Experts of a small language model.
Experts: 48 experts in each of 12 layers, a sigmoid router, a shared expert of 256 neurons.
Below are experts of layer 8 (counted from 0) of a mixture-of-experts language model. Rows are named router (the router's row for the expert), gate (a neuron's input weights, with its number), up (a neuron's input weights, with its number) and show model dimensions 0-255. Each number is 128 + 24 x the weight over its row's rms, rounded and kept within 0 to 255. Numbers have three digits each.
After each expert's rows: "mostly gets" lists some tokens that are sent to it at least half of the time. This comes from a sample of Wikipedia text that the model never trained on.

# expert 10
router:127149128132105147149157103153083100130134132104151133149105124087163110138135119119124134149132115147164125119150157176148123105188146118148160139128111095147081136120082126127081142167147123115111156119109115144129103149089108132116138078085141137094151113085149124114146072125128113151101120134155143138101112151105130158107143126132104136154157124179163097142132144129146149151149126131124140137134132117078139157067176098075143199130148134101116149097133141106127060114147129141119120146139185087166112133109155111131122123164135135146142124124112110128123101151108159171132153164127127136130129151177106127148157106100144120167097098092155134185126126081126114119105155139116120143157126136201125161130100160120109139144123098129151143143118136136155125165135136
gate1:101142149161118139142156098151124151138081151113162105135160106105127124109123135125092145151165094127155143140100172179152074139107098129140170125119099105133104121115139097107153116122141121103146110143123153141177136105114133104163159148095134128135141079070110149179102103122121126145156119095132107124127107142134138148172125102161135125136121132124114108120169114156123133141129126104186110133190154137071109158155114068138108102128123122105099071148111111111116148102144143125126161130127146103134131117135128141150106166135119144153120129104117120105129083130111113124122149163158162156086131116149142146143099091142140103123130113126155059135147125111157120125103123111158139163153128107133133096116114147136075095148104060117130150169151117156159074120128172
up1:172100132157122146095093137113163060156144126160117129117085162137132114138145099102160150097110143129092125171107135108122141113118125123162077150130146106162124126135141108132144168123113091119128109117126106145104116150070115167118101117128121118111122199168095169098094104127140132129115105144145108137138148128086149124083150130118131105141142101108135119115110119116136153103131108137096130118091159096168134133121134144149093135137094120138163096163145183162094110163135139133090107137124069142097114147110120121096137178120132119100136155136104157148103114161159135159109107137110106135123149083157162154155168173162129152116108174152114155111121156123107132107114130131170131082102116127133115121115153111149137136166107166150147115111103134131112146108109057
mostly gets: "°N", ":\n\n", ":\n", "(s", ".\"\n\n", " Candidate"

# expert 17
router:121123109103067133137088170123105101120123158147149130129128162096149124161117128092147177123157141119150130137144097115073154120191151138120157155166144109181095118129128108138135085110134133080093164141085133105110135131143078141148162123085145067163137108100119130113101108156140099138136147138142112139116123125129120120106096130131103118152181127155132100135080076143111146108149108120142136152121128100125114151090145140093148159121099131104118120062128131118138088104126129149129143116136146125129145141093137101132157091123142147108122177151112102121157148121141117160131095125118112141143108083129102141127128120121113139119091135116135135144104121122082121170141143141105145094124095099147151152117121183133131064149111131096135111133124141116135173142193188
gate4:160152150104101086114123126100154164141122108180116178128135149152117131122109125119132171120153116137105141128116170141159137098140117102121106127167160144107103109121154156136150097107102095139132141116139146156164142138131149172115103103124104099145128164152089123124169142173098094137130143123135162146136122131128125123101099132085087097128152171101125136103181163142100153158130099156146129110123119110143108108153105166136093099122164148139131123128177151154149145166112140131162058144113143167129113122127166130104121149138142079122115158129095166147091154156166133134139161111145135147144127129150114177100128125112112148160102093119167144099125096140127141103137158098121164139085094166122121164096157162127175150120185125097096118130126095139118119146150154
up4:117128124125173117096147108112098083121118127152081079157135149102168122143177142142110110167139125177114125117110101134140107157145143108146140158137142127147152150140136108159127105172134083114100131111125111121134127098141092122172144136154155161125130086196159142136114109103145173100114156115121160131129152105131120141133115129118094145105128109150120115155092120137109152110148122148104106134129139140128140108145142146141112115119128068096138121129142124139105106128119178125148111192115096113100115104134128144155067151148114171147180110105136135133118115110151111121056163157114104119122141111121127107195162140141147118133108132147185142103125101175176101109089137117126104138095125109133136080148155117171147120121149152176101134126146155129143111136122071
mostly gets: " large", " few", " small", " million", " light", "aul"

# expert 13
router:119112109145116133165143145168107131099139142126149158141097109145103087139160110121128137140108150120144096113140140160123153133138157137141152149134112151169128051102116158107072069148132177119112139142092145119118130138129131128166107128137159092145152072119113118169122108106097188077133127153113167141113114144148148102123139124128145125125124134127190077184110133125115143126120126134119117140052127147101136155130143114092138145104137096123130151094118151111134100125141116108135096139151110097111110144121130086142132081189117156166147126162100124137150127151094132156171141114113093132155119138163092132128101136091151109161090136079154148136137129110133152159164154128083127102134150139171140172123144127127159114119124140096128105142127164087160138107131137
gate5:141139114129098165112145112165079154117158117124127159117136100149131147136100148147105143134123117106178146055140140124115118109147134147147134125112122160089111112115117124149142084110149100105141120141136128131100126147129117131150121134150095114120145130100158110171171082105120086089144114128147118078161149149113127122139137166130145148114100164136114136107111121121157148129116134155151086109155083113082129155134114158120139188147164158164110121116146116145148136107092111153158149149124105095155113143127137126132128111146156121117133125148157143184146135135113118137119139101165155127140150164110131110140109103081115112075171094140106146223180119093146164126173130136120146159137130115119159117200105089120135104099103137155135143119119103081115115126099108
up5:117145139120130141120100161111149088125080152158123098147119150095112120154145097140118120133155149158105110169104132170116133099101160135100074158152146074126102172175159159091087168119115120143134140106119107141121142094112143128107147137110138115124124125149098136072112159137167104119131127124155087147089123123159106173163128125155120139135170080081109127159108142163143096098165123107141160172111135141122149141092150117110120122115097083085126103142100139145146111153158116098116134104119136148108161113090149135104130164124119142136114115141121133097103130109177162115128139106099145110127133083144104121130153147170122147162144158120103096124100167092088110117115124141168138101123114145118114144079137157089113092172176123118133137135132159179144135121133137
mostly gets: " music", " sh", " years", " how", " period", " s"

# expert 31
router:153128146121139110161099142118126071100099164126114182158124181119165099130151136145109172150146147138107108155129125176105122095138144163137167154124118086132109114117134126107116089140137159151146120167126141128138150127129118129146160083112143113101158090082131133148140122150118093101133135133154141173094149144131112101120110134132123162155145150171155133143119105118124135136151110120114140149098121130130160129069134109103144162125166082115127105087115120117132068071143129083140136167169119133087115118119129152131170103135140160128086136132091163103072145158129073159122144122121128127155102122127128117147109148083150119152117138123167147113112142121117118111118141140138152156136131089151136156142114153113133095098108103115154141121145140079190109103196137
gate4:141124157127150090117075123091095142139122083131070090147124166127153107115139132153130136126127083143113103109110130150108190121139110120153100099150124107111083121112163130157102131144107089144090134123133159154144111123147196135127124145135120102132129148148118121145134150142141125122147146134110126114126143142139135103115123148044062095132148155149140136132163081162127142152092145147104104131162118113143092119158148117114117134124110126124162108107169132188132144145088129125116102112121086143089095142139125163085161144108156121127103132105126180153106164164135144183143144148142112119154077163103146139136101103140143120125089148124164136100127112127125138134098135100146100125131133133157099150103172138110122119061169124138163137085133133138123115117157149
up4:125093151133169114107121098121076118124144138106113104139132134100172139156159132119121127175157102170083083091063116149184144120129126132136117114146135141111103119109134137160094138180108110103117130164144118119155129127111156144107136196124156110141171160135156115149119141111158108167126150124145135126121152108127099115147092146107070131119104114132115124133110127157107140124102120132108096141159107119138136110164164079111126126147136152129144096094153137174137142144130127082126145167119102124093091141130079157135128176136152133121141130079179152121102132149117100166146143147147135117122129145103139145182129136140152118119090157122180086101156112140155079159112102136152112126082155127169150116102117115096086106120124143169117149133126147158129096153133114
mostly gets: " on", " On", "On", " sp", ".\"\n\n", ".\n\n"

# expert 42
router:140111143123131154182087144134062101135121179147118136112107129141143124156144128137144135134113173122093082141162110173102126133136176140085184174121102087144110093104137118119088126112176173141127116132113116123124133124108113134089116109125149115125151128118120123130180100088080161141074131139127122154121122189132125120131119119156106121132151113132155096138124141123127132159108124142136160142103146127109130183128149146102135148141112120109145090094115148135117114112157125112131113120100160123171131137104172070153178135150147132116134107145106156121170152102104125163153142142129141144090110111154121131118128107103164145153148134074125156180103131139085132185136154160142113145165092156155142176148169125109141118133155106120144124144127128093117091105112143
gate3:138138178131129132102126135172154134185148147097100118058065104144113158102129128152142126108117073103153171118134140105141139132151127137111151146153107119131136139125158117112154091109099138114138137180089122124176111132152088161098138138129114157135150108184086124132157108126102123142173102091109135115131130109097129144112120125086126134125111135104111103168159144142096148110171162111125117118131145113179118113151119118148129131132107156151116118132157106166141104154132102122118125137166154103092130156100147163121135135122162122165130137137139108079161095139157108147139143119166121134113138076119074113119162110148119122184138134125108100116113104152110161157131136093157120122093143163154146093072131147152134131180112110107106088163139092132112130096135116
up3:150123074083142110157141124085121139135101128126161128142132131115123104128124117118137111143164172164096132121120124156127142129138152155129129128154099126151122115130127140146125165102150119124170168096162128128108137129121151142156074104172197059173103110117159135116124150188147151137133104130138131111147135137166076109127165142128107157127115101128156196111124151147156132120118146172131132123115150108158159100111126145128132077106110141096122151135148122160093146133146156129146119120136112171130135106129083150134133151135103138140116107163113148122118146132112172129138118149136174093098124154104168150110100160132151073116076156099144117129125140087161111123114135162076130086132123116102132152160083085154109158115131149139147157093126165091117135102142104
mostly gets: " London", " States", " York", " Boston", " Paris", " Italy"

# expert 28
router:138100108115118164140087160139136104122138146117127174147143089131168094163092122097100142107099160134158102135127133130120086103191158153117155152144152095140150146115110152138095128143125159142151125119108097111074146060107131099159135133144183142114147124077112095101152149138101086124097136152171124158117146144119129133138124110157150132105155098117129105128094092108097122128138107117150153149093087140120123178096156100110141121112119118145111125111105141150149086085127121141164127112158132104096135140122116108133165123163170115074126135174127125114172144151160120129146121155118130097103131112141076084129136104093173143162118096103119177162150161109119118141152106137124164130121107107128145141147105168108113116113140132081127129141110129098156149149108109
gate8:145124134105125151124111161111149150134130121158105123084149124132177159105132148143133129096105149154119113097120138132148087129150126138132148127139118117108138121089127152125158100136141148110160158084119088108117145114093169162102111125130162159087123124109111138134103142175166109135149096117150119135143115155081131119152158144152151138147108164082097098129097099142086178132159126114157121123087167140163133125142101060122089097157089135146100152165134108110101108109118128146116146136123103090091135124138138126108153135126078150122109167139151131162108125146116116137146114123131119121217135151170141162148129124121112188101147156151106092161145120099137138169121106197113139121117117125124103108121125144126090106150142160107137091114127085166110140118097164
up8:107157158091155117132123128115100101074138140158150106152096112177122097138120149106143097129136125162136124135109140087122154115119109181159091102105105130129149127164161140109121162076161134156122111106141139107104101106145124093170153154144110104138157146131126134112147104080126154139107154114085123116089149153145145077091104083175107139147100134114148185108154137103135118143079101154097118139137103125117117115124186129075121145148145112131145148157121156151130138116087137111141121122093096170121119097151074123147138136154127095143131136119116120110120141141115118100141123129159127118107142105136115146149077088095116122133115123121120107136167127169121100068104142112122095145155092146155167144147139082148128114103122148142148181101139124114161129086158103
mostly gets: " Z", " =\n\n", " K", " T", " Al", " P"

# expert 9
router:098140116131116152138126156141116081114169194113141159169126129113152126140131158113097181138093128124116090130142130155140132076152158134146141164122123099164135101083145155127098103117151177096147141117090150139100139128142131113133129103088129099109133096117137156089124104110104102136098133149123154145108101125124149150111127185125117137114134120141149096144074062118125105106141115106120138170090087093134133135105115126113136138120120101125123135102168128151185158091131111103126132158138101109124156121110119126132171090129136176097114150149095138108131128135135119146147138097119106155096132120116153133103131090130139116149127130068150164171150127086137180151189170158120129142149151074143156154084159160097138108108158118117143112123130148148143119112121143
gate2:120112118120087141145169135097129120186115110138127156141131065147078140113143145130134091073088128104171115104152132108093165129088121119141078137171141122123114126095170115102138123083127117116152087094148178133103118163083139117122099122108099123142101163102139182109108166098148076142123107104107137102111132102109154112118118157107132135140140103107134116115124111139169127119123089106132118132117121173130124114140111087139122100154124131177156151111142129127134167131137136168138151103139117085138115152154171150148119124101088149149113133106140091158147132157102116162209124119129129140133138105109125127100091086132123166123122170145094123109138178140139166118147152145125123105180145131128105144114147123135124157147158151099108157113099121169130141145116142
up2:164123155156110151141152129094125114165107119105124124123101082109095145157124142153149116121097125124120119122136142083135152095133125147136127148149108106087138143128152084180124128089109122156169094150173090119147082106152126115086159127183108142156112174175158138153150128152129095101070148129116090112108111170147156134117080100142142139130109141113125190138120159120111128137097155094116137098144096089147108114135110118118143128161082154149106106159118130152115146118115117116135174113127099102148121096146137092132126149141134061112078152112113117143125156146125128111155113086141119110147105129106110135137120106135059156111153102126132108131106102155121120149127103095134138120117124105160112174067135181134123136148136096140129163126165120148159124122111135
mostly gets: " un", "°", " Votes", " p", "ili", " Ol"

# expert 7
router:117110114120109174162132134115120102128117122152116135156107147077143133169110134133097118156155165108140114158160114152078124102151155172094152138113123121131123121152111158121106115125168111141110121147145138124099123135140140116101111158130162094128168103138118092131123105113064103116138155128141120141085185169102070109098121118141113125101128105169170095130121118129165124127122103118108148178111112160078141181127136122094195164081120129112094118120113123122142077070128144068186127140150132119116152146136157111160145086168154158077137140138086131117117158110127123147105161112109143155126125128139118122153113133108122107137141154094177141146159140133123145141146127168150136121147133144133131157122155140151122116122116101132095148126152157141179126126106111
gate5:135074142133132147107130144126103147075125118120161152108145155129137153111110166155176146129117125096184138075109130141140130081092141136126133111090081101134086138129118144134156137120173092137090111168150106169105126151128155144150120176149143112143149114127144102148124095065118103110136140141133110087143144176129140145116120149117129111128113144108098163126113099123137150110154119150132108149138149121073125159101160153115131150160143142129102132117109118174122149123092120153129139153095108115160112155127108140115099081111087138157110137158097155099072123128124138129134123117149163160132135112091095142151122089101091102104158159112138176182182086120138128124087183117120135094113116125136148133151143111148108097095126128120121120116119116136127155085162160
up5:143153081149128135147104108163119080155129154130104129113115125115124075152138101097078134144145141137089093181116129123121109135181104111159086154172157136089164140119132135109096118144075131108143120105125154097127141106143107074102125107107134145088094140098100147131147173134164149125117117129144102153098122105115128118175109121163149155131145132136143103149127135134138090139120130142123135108099090140180132139126128096109121138110105090137170083128126150112132124138170100079092133127140134134110163102108153116124146183149162116107142101134162109151156126129119091112108130124138117118138121124175143121093151146142164151157117085127105095122065173097116104113167081157140146136154087109125137128097123127080130155149146136112132149163115130092133101138101108
mostly gets: " New", " San", " Minister", " what", " son", " Robert"